Experts of a small language model: 32 empty slots to pick.
Below are experts of layer 5 (counted from 0) of a mixture-of-experts language model. Rows are named router (the router's row for the expert) and show model dimensions 112-223. Each number is 128 + 24 x the weight over its row's rms, rounded and kept within 0 to 255. Numbers have three digits each.
After each expert's rows: a language model's description of what the expert responds to. This comes from a sample of Wikipedia text that the model never trained on.

# expert 27
router:127120132121185176134138137075110127120107097114128156150096145133116137137124095103092187120121115134111125139126128165171135152122115115105164098115174174116119138154155135122132066103125114161145130087131148147098125180130174131148106150147154135106146150104128080135101137090109107139121150107131116110142141143122109144137129127141
Description: CJK bytes, line-start pipes. Byte pieces of Japanese or Chinese characters inside quoted titles, plus pipes starting table rows and paragraph-ending periods or quotes.

# expert 17
router:094106118133150162140133124080118132120094092143123123139149109133132129117078109118127148138150168123117166123095140162155135134108126103100101130127132162112138138112126153068141097118167103176143154075111127158107095117116168122120103135120172129130122114135123138129115111113123127127156131104126098125202112168113133113120110146114
Description: Predicate after copula. Words following was/is/be/as, such as participles, adjectives and articles, such as was beaten, as simple, considered, able, buried.

# expert 42
router:100110089103158163127186155139104119115131105122127119164128116184142124117115101134145144098118152108113159137135113118160129121100146118119140168094139141073142128161129168098138090134152108174145088102123140162131094177135135086135086122180140143141111119099073092167137087123117123107104175087135106107116132136141108129126153135110
Description: Capital initial letters. Single capital letters starting a word split into pieces, in names and titles, such as S(ainte), M(oga), Vol., A.

# expert 3
router:116140140147149126132131129126096129115148088093156152124142114159133124161131115161157135129115164133120157119113133169183162115093126072114168131081155164117107143149131172117127103098151105143127149095110131187141145149120157110126118105174116134123130145118112112122101128117161105096142164104136108115193121137099123158112153138119
Description: Mid-word name fragments. Word-internal pieces of rare proper names and taxon names, often in species infoboxes, e.g. gre-ville-a, Mau-id-rillia, O-y-ama.

# expert 44
router:128131110122174148093145103145119103138152134109129137137154136159136130107129100136100094117124156139111126119114095197159181134091154137161141144092140136099155150143098134093143113095146114153119093102158156157106121178179126160124113139153126124104101145118124090147126133095133112116126161114173130145179104134093120140114142126178
Description: Foreign name syllables. Middle syllables of foreign names right after a capital initial, often in sports tables, such as Katsantonis, Tatsuki, Senegal, Toun-kara.

# expert 29
router:092108089057148137096127155117091144079119131107089156097130130110159150134105134089127154107100137155121156132124111154163120177120160118119114098125150157112122159173142145085099088134130097153153140104143108171128090159131146138120130128139159124117104172132112092156111137088151102084131128140136101153165094139121108128166093158163
Description: Biomedical and institutional terms. Word pieces and opening parentheses in science, medicine and legal prose, such as activ-ation, gastroes-oph-ageal, cells, Act, Hospital.

# expert 0
router:100110126105160125119143137127161105126151098107140129116129124155116155141101099128141102115131138158117164120144131131139144139116170089118128149124130126077165128123120137114116054109129097153135101132124111163117104150128121145121121103159121124130087145130131105131139139135093112096118139107157114135146124108126150108107089113168
Description: Place-name openings. Determiners like the, this, of and first pieces of place names in infobox geography lists, such as Kil(is), T(uscany), Azerbaijan.

# expert 51
router:094104150126170150120162111089111098138135097134108170152151135172114134159110108087099116121141133157070162116087123155155090120112155108119154165124159180155115135147159156089103108096149098166162138122116135165128121152114124137102125132179124117101086145140124086152134133143092129141124155102147077126124106117107130120144093097112
Description: Arabic and South Asian names. Initial letters and pieces of Arabic, Persian and Indian personal names, e.g. Bh, Kh, Singh, ibn, bin, al-Ma'mun.

# expert 23
router:094121095147163160102139117137110101103115081137151121127111110115146131156144123108143149138138150143134122123128115127147142133124188081094148162099101144077148161132131100105123057107123072120135153110147118159110128139120177114114134108107118147104157114120130096145149101131143114077158111089139149133177100151082089097158091134100
Description: Election result tables. Party names, Candidate, Votes and Turnout labels, and cell separators in election results tables, such as Liberal, Democratic, INC hold.

# expert 2
router:152122136141141129139162160145131113092139096156139145131140098135093157096153108111132163107159147128134139101112119173147141184127148135134152100070129133128132162091136158108117137117129113158126102105120126108135135115126150111132108085155157118165126114082134134150126158114099116080117152096171086115167106122126120112141100137108
Description: Mid-word fragments after hyphens. Word pieces inside compounds and hyphenated or slashed words, especially units and measures, such as square-foot, mm, cm, -old, semi-elliptical.

# expert 20
router:094121138098166129118129146128107117094078097143122128172125112152129123130102105109116121114100176122106149162119094136148154155099113112083161134109131116113141142121122122094147095145116101127152135130127112186101121102082145153119119137158136137141126127139135126141129146117119144092145151140151110081162140128118153124137138119130
Description: Taxonomy list punctuation. Line breaks, closing parentheses and dashes in bulleted lists, especially taxonomy boxes after author-year citations like (Dall, 1919), plus coordinate symbols ″N and °W.

# expert 62
router:143162131118163146137161137115118118139155100127124159129167148136131128156114124060124124112126158158115135139086072136169124160092149154130154171115127141110135151140084158131114131094146109138114119115147139125092143126132157133114113085149152109141132165128090113125125132098113104077144173134142129144161154150122147116106147176118
Description: Vowel-ending syllables, line ends. Short syllables like ro, ra, o, a inside names and words, such as grassroots, Romero, terraces, and line breaks ending table rows or lists.

# expert 56
router:164128136110142152125125123121125148140107102092098134143132068141113179132125116131104127126129130118144145075124107186129152143108106115121165165090106160097123134152132141102113105087133134146138141096155139126121146161150180121124106146138164128122122166109095099136117121141088140108142169091162064110213110148096162158143090152150
Description: Commas. Commas and comma-attached punctuation ending a clause or list item, usually before and, which, but or including.

# expert 54
router:070116112148154151136148116146082102155129065144123117130110147171154135114070105138127163122134147118125161125101120167114119160101149095134138112130083149112167131132100146089118085127166111166096097146144118166072126175125160119138110172154176131134126135160120132142147125107123114083140174141159108139177118169126121161121145127130
Description: Digits and construction verbs. Single digits inside years, coordinates and figures, plus participles like built, designed, listed, owned in building descriptions.

# expert 6
router:134112118120182106124140114120089109161101083100120138146108136127140150142114097155124151109130140110116105114103090178140135109122146096113173123118137161108150138131090112097159079125134102166131099126141153152138115149093137096131086117146141126164155127088145104157140156102105122093088163147141102143169132143141147112131124155133
Description: Activity verbs, prepositions. Career verbs (served, worked, lived, attended) and following prepositions at, in, from in biographies, plus schedule-table separators.

# expert 18
router:114131134129148157156154150123076075105132064130155150172100131121139130110135118093125174131156180111147134126103113147112135155100118127109191113099109127120114096143119130094137077136117119179105131132145119154113133133127152094141092127143158116122138104120119119144163149078098138100130173105152125114194143149105136143131134128105
Description: Family and census text. Words around marriage and children (married to, a daughter, divorce) and census or election-table filler after percentages and commas.

# expert 32
router:111161092061156151116143173126129113123153124105106124135156106134115142144095084109102144104116138113155142139149102179187085134110158122106122126096148117128123111122123138082110104136136115167137108138158101143102128179121132143126114163131144178125144144114109117166138171072129081068136142101132086129182095143104139173120124155145
Description: Latinate verb stems. Stems of Latin-derived words, usually after c or f and before suffixes like -ing or -ment, as in conduct, accept, cautiously, recruitment, assessing.

# expert 33
router:131116117112152163112155121115089113128105092086119125109154149121100133151128111112108147146096166156125136088122104130156126143127141107135180142119121166099131146118134161149121083143134109137153135110142158129109132143122160132112128099167126163120145135105123070135124123099131121091091158137112131117168114119126119128101151122150
Description: Line breaks in lists. Line breaks and paragraph breaks ending list items, infobox fields, headings and table rows, and the dash starting the next item.

# expert 63
router:122111127130141144128111157134122104089104083140154127144110165144120156138130087080102158094140149166111133100134135176164160127128146129115129098109150150083121154134095143095138066122151100152155125084112086128119103130095155091127131126140145090121112118102108092121105127130072124102125133097062130102191139156143131136114134128112
Description: Row-start pipes, quantifiers. Pipes opening rows of election and award tables, e.g. before Informal votes or years, plus each, every, throughout, across.

# expert 5
router:105145108103162099122157137122124142145110141126127117139106122110113143124126092130142129101122155181149120142113099172189118178102134109105128150100081113111135141132124183102120136126084116152132137094133096145125118108149169118102130086123141118157126137120106090139156126097123094075135128116121095095191146106103126098105100159132
Description: Taxonomic word fragments. Mid-word pieces of Latin-style and foreign names, especially genus and family names and medical terms, such as Entoproct-a, subgen-us, Allact-aga.